config.toml
norm_place = "pre"
init_std_up = 0.0264
init_std_down = 0.0036
weight_decay = 0.0
Below are experts of layer 5 (counted from 0) of a mixture-of-experts language model. Rows are named router (the router's row for the expert), down (a neuron's output weights, with its number) and show model dimensions 320-479. Each number is 500 + 50 x the weight over its row's rms, rounded and kept within 0 to 999. Numbers have three digits each.
After each expert's rows: "comes before" lists some tokens at least twice as common just after its tokens as in all text. This comes from a sample of Wikipedia text that the model never trained on. Tokens count by the router's weight.

# expert 11
router:489535518467515621588513512469517484557493533540586543510443556567412580482483425570531478554500458575405482392489481529526502477572531580465469507449528482533522544468491584449506567491527485488599513516487532500464456603519607557434487476524432444685505495493563531611517459582467542501518575520438435499508519490542431444540439402545550540487497449460547447540500516489544511455547527536475490477357487589538482446490519537462499531488512506421493535493537522500425496474591594
down0:539495484473555497527465537458493534606523555453548525477540499433488474519568489437519506631496468484505502471481547428489480497506565472481475413564546444572517502509616454381532562511558457521548468509552529511450496503421509524563548448499571516525537459498486433555535561536418456486461437511569577635405470620543491378501513495500546496480511384478491441546443556419546529495500399490463534556485443541350517500428572465439630525493483488505490516365430501476476507425525413
down1:525487549480476454443498465449568442479511451494531543493505551508491333477460604502396577495519494551460650575475553479497512582568536392447467397456381439473572520502478598379492554573519565577451510427535534483519566521562451551449607514531507503550524456530571482527476553535407514476536492480555468497548467533517514415540438415494519473493463485438404536521472421465607567457547478502633487601505461522467518432512478571507460508483566466499527472475557497508488480495507473
down2:590534600554428503537537554509448532456494472500542506532587423518468507511414498471442429500627514515390523491485536486401558595455490445496397393459494468456504543500419456463530490554490523475484565352508487555502537537510578431476578533483525570511469565534484350533479464503509519523546502482497465534531488419479500483575462482640508508552489535486516480573528525526485542462445544514524443594536457564506529489477502527459521462506520544469502521390498527488493453535551457
down3:473451381542470536439586441493473465488492432452429483524473513550455517472543547483512533522559396525511463584501432418469505499454542521436460507495525559545525409472597519372443470531486534507537536541531547498479555478518447435590454415487481475526561545523530530510441474490433419414521492469439432476536523529442538435510500482549437507533489489420410495443574528433523495525456492496488597439436580530517477473595470507445428507435510542482475550447493469521481452494508547
down4:498514560452509490554484476510546463475463428504532403485536496496438557509546452493493384543559448542539548515562429592502515504597546481518447482504443476478572517434464549611507546494491598493489581519505430420613503516489485531506514415489591501565437487529518521469433491485423580493516533481535566439467499402525595518486591556511502595428537536393540521387501508526499512514475489540525540466540496517570508566496423487496441528441587460538507475532504466476458477447522477
down5:504499500489416497413447484512477517487567476402463428485581548461517554549539497503454439535514574539518548436570488526484495496507480470352456501462505496507605610451553523510496575527464546518597505510523530409498519564522415475526595460508540512475554561477570546531510470472489486483557518480533528500512440459502522517469605515456493466380541403489555490551532521606604427501466534467489470590477400488501482570495437393459426564502501582453445525519383568447433439456471444
down6:520538432445405479533447539474416511526524394463526492482450468580472537479589511508447407526430448483340489400522489473550608515549514550534485525488526474563389515498534441476473513449498507496521524450469476473496505472490494530500397578486392461502593513455507468444372467520488375428521435429442586561484579431506495490526542388514531529445496562414533529462535477505487537481445458410483478525464542496504522534520484475543518471555454510516478465373630497453439501428501494
comes before: " |", ",", "–", ".", " |\n", ")"

# expert 10
router:444452519494501436479458514493590458592505463544490393414475519527584369443492535469505410470494534584414492449536589551523491423478548499485441484530564572488502583595556488429427524575399517420556541504548452569435537562493461494515466578478510538496500497566428578408501541472409515429419440488480514558570480520560574557462586425477539539612482530501472550532471469447431547518536467527451438435583546526462555460495434538588474453596553463459496454457579450522554554538582414
down0:497527538522500519460492500584577471566460511475508524499478489520419530501490569419467565463443483489443427489472498509537442529468519524482506510489549456588529498579427457550525495488525434524474393548512542500477537480515483465433473407426399480473551516511554556378524532480504588411445576566527450549549511565468464545429479490579526547526468478575535409530402510500502515519485464451438531459462470532506449478522448502613532470534457569474462433558408531462431530450567454
down1:542456572600407533369438586474456448538461545458545492507517501475522427532473492483676455515516423519395478486503477500574499479447427442478556447520543477462498389543402559544456514405444539532547466545497468545449471514451508469472417464430503508457565481563470480512442465495454435538499544594480508441512558524501494495520509449533469528396465491479500425489433514574493372459546519560586495428496490486569478488499496534560560516436531561548502420556424449473507498556571414
down2:427548600470547474517583459543442461585539499619581465599503471493461584493511428488412480445522560497561474485588441503521496564488565535522518464513558457463500532502461523522499529505478487466557475587537532485538480479563434560498485481514484523514457572626479494484510511479489433554522498424460451467476423519450495489518535489499461467473529591529441527485494402505530605520497526565512578531542436493622569459488568510477573462543529526581451518538495502477492483310544500
down3:461416468593590495515494446518500548484455536562429588514439476475471427538563529458530511488446469548435504419602511445601575526520540459462565492427462514525518505493516596415355558625527574523465522468494542572480518521428514536558494524561527431468519570553517479468500577549440578482471571461514526512534560504497441418507552564498517561498532563652525429502532465501403528522504471550561472570645595472451522505520523456540453472419641520553407470529466494530519547398593504
down4:565545563490463478433372569547557506508546579487499500462504517509517407459555501538431463392445504524514517601507463446484553508478495518477505427408484456458523524408495481512470531530507417462534488453485488399524478523553545499561473483586406522511494538566535523475450495502448459552497511446432573523470555524514456478512549450537434409526466572538518594507521540451452515451414498472430496416519530485416418538542455428499522533525487420574532516482522523398481577470472506
down5:415493544509555516505552439545484459509507373547488391447553530547517513454577540511447446470526521473587502417510379543516526443467575481480416577529456511575567573591488528511534565543563536531481546410476531491458441498533473495518565501498553623454496545506457504538455560445467446538505418477597487492548420464502544490558448487378458466560416504454448571509519586503529486446573488504537563565523521487465465470496546511453595441457491515632530575465424517500452404529494495
down6:523463513427523508521430503598417518445485525510522546565455518566540515569521491489605327483534613499503509522475517545474465497406532423485404438493497579547484479614516444510468413501585523495480469476447491459527523488429376390458557572522532505450544443478430464522474477433462530512538526550412502509438468533508561483434501552476489555521484391465576520494485416440544607540458482561512512428564512509532559421487510426456501603534563484398466395520455504467475522463545503
comes before: " the", " a", " his", "ing", " an", " this"

# expert 6
router:446520501495546564518473508519459512420527482470576554505567483423538572473428452499490488446451406452518583498511446524569510515485497415429430455503571474530507556436546489481558602365580578553467446484577576368554522483479564530539491546473479378505515426425564467491558571442541515512495478601488542462471417437477625492558526515468416465504527462405482464533476482491458439455475491527513520518566463424440515505537473499479576492495446547505533531448528524543467541477581504
down0:482543472504476464512549546427427500489566530419556453527437450550505492496491399513498602424455537579460458525512431466503488451451534496474539515544473396514421497466449614468569398443500457529477494535548556445492514543531540513478601443508559490553490439557578515572491419517551551434481501479437466507487389486409469472500413555504545463449598546533468497491520455553426552541449493583499608571484507481457443490488432602502466607528497501513548448488445404492518490472545485
down1:538530525617419537491541615489503516501497520521492496451545491530490489485518469503501583474488585505625424482422518474459546462515499480535414514486473497542510601496542538495437475510495428510466446499549524459512434439546458467446480471537474473430525475591575434535491537485512527542557494430383490515567548551523416409556532511534485464512599528564443458456488572489537455459432543513487472542524489496527505518502565391404581553589591555532535571526597512541429558517534383
down2:397490523552473423449591498457551478436532534513377445493550445501453496475413496546452483505468522524534514498482502534477481518429494450494627489418498464578454526510477516536491543489453492501469479466508476537443478541457584524472479678522432431538475441485546449522520520586548526502434408497476449523453502561531430540467497421552496457523478431541446511531488459529526502421444447490484589514429437484453416482509595496495524437433501488523536542477400601483509515506437404
down3:496411562483488593505493508431530515455526524545476518428499528628530447529482463585561514497512520489489504356559461521463514449527565443555618504519568436460453460475468463526544533463440497459501564510370521554574428559555514471420455572477536431476433455551527505438488561486580536576469504526505480503548503524463522355494575477475478530543460513546477506465539519452467540555416401511526509514514508567524456477497572632461526499568526506470586548603499472477489513458488428
down4:458468491466447481448450504528457568523416466454587510500526479565554680432515498501590510455522465561598430608433503450588592488547479599514537417481439581465569465518415511522476503533476477591563615489596499523513457579589541421426481462439560533492545530504494331452554480510432431515480506452579616501450517515540543524500428579571559477507490447507601498514522456421479431533455507504532568505480525514550533503490581551479556444428495514500494498548470438529495567505450599
down5:435481549515489505476460415503444428468516560488500515515485507570520489507483533480488617514547587485457475466478577496476517391476510496498526573543434556513484501638407502477482517462483447509519459555501520509494595496509590458515542542502415563509475462542442497442485579538476496484494472458495464439546586502532554504566519454540534474516541531473528509424485483513463488532459480500441489485505561535484541553557386490557578417433567548529537539488475469434569479516549540
down6:457540559476482535529494520454475541501494442470539475543521509537492467462516463562446518512378471583506514520536546496501528521432518454549561486555482527531576592439467384456431557470500464474436555458382549492513512426523390531440514509523481456394479501544597491500515567453500495558429539441634474523476397538501502477632495516537438538523418551409517564512441494467411440456563585542572526554510473487479440453454524524578480548511539453496461433536543519471471489514625528
comes before: " |", "0", "1", "2", " |\n", "3"

# expert 0
router:422539526490533442434512425542514551436564538459576462519496573541479510415472503518453605428554477552506438465472533486504490419509392455528496588613470458511514582471535517526404559429469402444592539543479515587396571444531477474578518568553495556502419514492502545545498466506498569446522423554541471524473527562592463448425449569519510559450426550496561451460511469580460535512538493463567449510498498491558489499554529514438382528463483476484470549494405471488505435506501565
down0:454534406481477489544440543593490457519519484511518525520531501486578523463550563478527486465458558471433569472519526579538433576447502466451467529409552533552451525526535470525517513552551486521480458589554437463466491544625523527517459511510455492566400446531630515415462560522464458466472528462455563533506547415534540428536490458621588377521609449430421556469532425471536524513552444447497411545510548536552484522556561560539457537420499502504428525460516590537533527595441562
down1:511496461507480536447507458494543459399501430445500493531474407557595532510479492518520507550579372476585513447392555536433524477492541490502549478611527486415486444535595475523496531441464459490461562463591522463453409472515481424493515469540475414503570524603472515522511540506479495461534495466516507482522531462515559444532422495486531482487612452519444566460505401498562501510585536391583483407559601522519464452488555552389494512470538532438603441555514413548392485538517425
down2:448557480490532530507558481560430540518491448459485473421513498564497418490497468553510526497438471478570460467393515414430513516511546501449478563559532513518559456442514442513472455579583561400446469501535475430491442439559547493544505481386445516509468439446407515471503543493494502524485504551493519440464463443580484505519515498505543508560403403469443470562511458506504553492466477589433454550597477547453494490542480471507519479566454408526559458556553490521580444484419518
down3:422524556455500496460539517425513515517467524521573492464452467545431569515457552570498401503514573540616501454524545525461341508513500404513559490552530538527435445460535536523559394642495440404536441505533523426499473599547489495572507478543443412549512571505575620493494465466555528559583510471471554589518413495490500479537460513483511539458498568547514615509508456432497581534510554476540460474496476464543543500440499525553435457561495523465533497501600456437488513595537456
down4:492488575529455521522539595452517506479549552465500483488477435442517489547522415506508457628619423534478559451570492505386455473490489535449460515549578473552455542517585480475531497509579491485433442406476515457469548513585543522540501612521506602477549558507387507470478463510511474465496486531410528470533529533498527589451415475516540528585443452421517469441453468413517537614514500531527434575513527540470454512538489507521518509531582498562432410421608500521550515446510472
down5:454433530549520542456553515488469528483468550493499576500461430453449474371502545455452527576490499527495419521484463509528531520465435438431488441568535481580435537588543515508434504433450543516475419495480518480507552603559523551473468503446446508447474467463481524481545474516485567472525479483437513598555435568505479420484564543443492381501460513477456483494494546403495481430543534518513572525521456513492466391496540450525558495490555412606447456487497520491465477485447487
down6:455472506490416476476602542496481509501548486485387543512507449473431512478459570579524552487510537514546532536565488489448493488519469580548549480562431513444507458518455518512543591545360622446501500559443535487443526426540525457465501507513502540494538529503484535438485602500467437380453425523451459571494471479466447559550466504378516522569461474499530450554523490535475428483519582519496544485512470465590515451573432586490566525500513546548503494599416517459504518506488640
comes before: " ", "-", "|", " \"", " The", " L"

# expert 3
router:530416532505523481528497445462623493472481618427498604427595519506494455489550507477478502486515489580476449504495467424491421531489464587426473429482533571506473473540513484518516432581520504426516563552440459475523506442559444533533581519460568533460504485490525474550499523476472449531523548507498542471469487535467508476527408438499532446502393479514506499546502494571570493550513553515450608510518607438479547507441525603607527536532469510527558624543577510496563574504475486
down0:517551474510535463520594457462550492421477425474528390408512517503530448476553546543463476516434555533441563549538583497486508494561547502492460387567410446449518495531536543452499537409515537516469447470613548522445560455510416484507482552532562528473492445518470476416462561552454490489514497478503486595494508498408477561434531527465348390525537346476556416529487502545569623550553507490416461566507462493547515561461434558511530492485426508556455654610473494525503555365569561
down1:490610509534424507527452451401532494480527535567460585466583486379555486503478449519445493470592478530498503504503460502420473565518582485530488542486491398523467498423611418619466569589451491495517547497479494480460533521460491525430467553593456555490528499497527465419424514562506503482552500488411509540516513432499534488571558537453275547555494476570551453487519446455515500420544605511499485502471535406506462577551441493477548510493464517388551575476471534463498621328452458
down2:529532450541504522620444502517451429557445477562473448576491448511507477547440569484486394503403659550542517436552541465617427513507506452543506527488466507449420523542473485532495568479408480454521538463506454516457482410509531430496589456425546519390456540427634458478508495596540450536545454452509519462566463561552459503595560526517500484557411534441514492579503546448580546542514561510472585485477545471473461569412550479485512479482465479490508478440476567560457474559473469
down3:474502466500397491416480482438492561503480464503482501467522490505573487425416513466501557528563422411501451574577494530531479492533583505485507593536458554493516449497562549473553528471526461498458556511461521413484411589559608518484403532495524494507528408516574504488461389546497537475502517399448455541550541468444509485502474459520499447596502557562445512485495373460465576511454468454473587559457544533554455470554440443400504508523526485525454531479482432510474480516481622
down4:491518487493450499476432504512418551467479478423490523378526537517444537448444523618477545560569504511460484513475578489578473539468584491486533490518508507394480470562501398488449501514478569454549572471479396424513564512402534453481573488514518605500514495462457506540454575526546569491542354446509439532409505491505496439529513491504458485488378573521569460467496395451517523443516498462492453592487444532442407474467549522457584615481518512585454477457495475411507554511494540
down5:558469566516495548548470409477374527562480405479473560380526456441598575502442455475498444385484524437523428520488524653467528494571410537509522529585551443487517483512512544504410555482475492543500440444516482448480420539498479427508586541559520488507559471481496471551521534504464486501558516462451473486433430480549410537483472515540539438592541449489464440494531503502467495542582419448537530532446514509422602482470475572425473461543531460431491543416520385432564476466495469
down6:495395496484473527510589542561471460461436500521515531480510449490621434594552508463499527521482536558467420452467516485480413362515449479530566436484465570431442571442448455519472507470473558468489516549515474540482447481539503561495565560389398486614526462482451569416503441680524449515479554519485585447519412469494522438441532541487424573506508483475571415497489467611534436504491496507432495508481544509429572398553418544471521492484529530401444529549575527599453531450546499
comes before: ",", " of", ".", " and", " in", ".\n\n"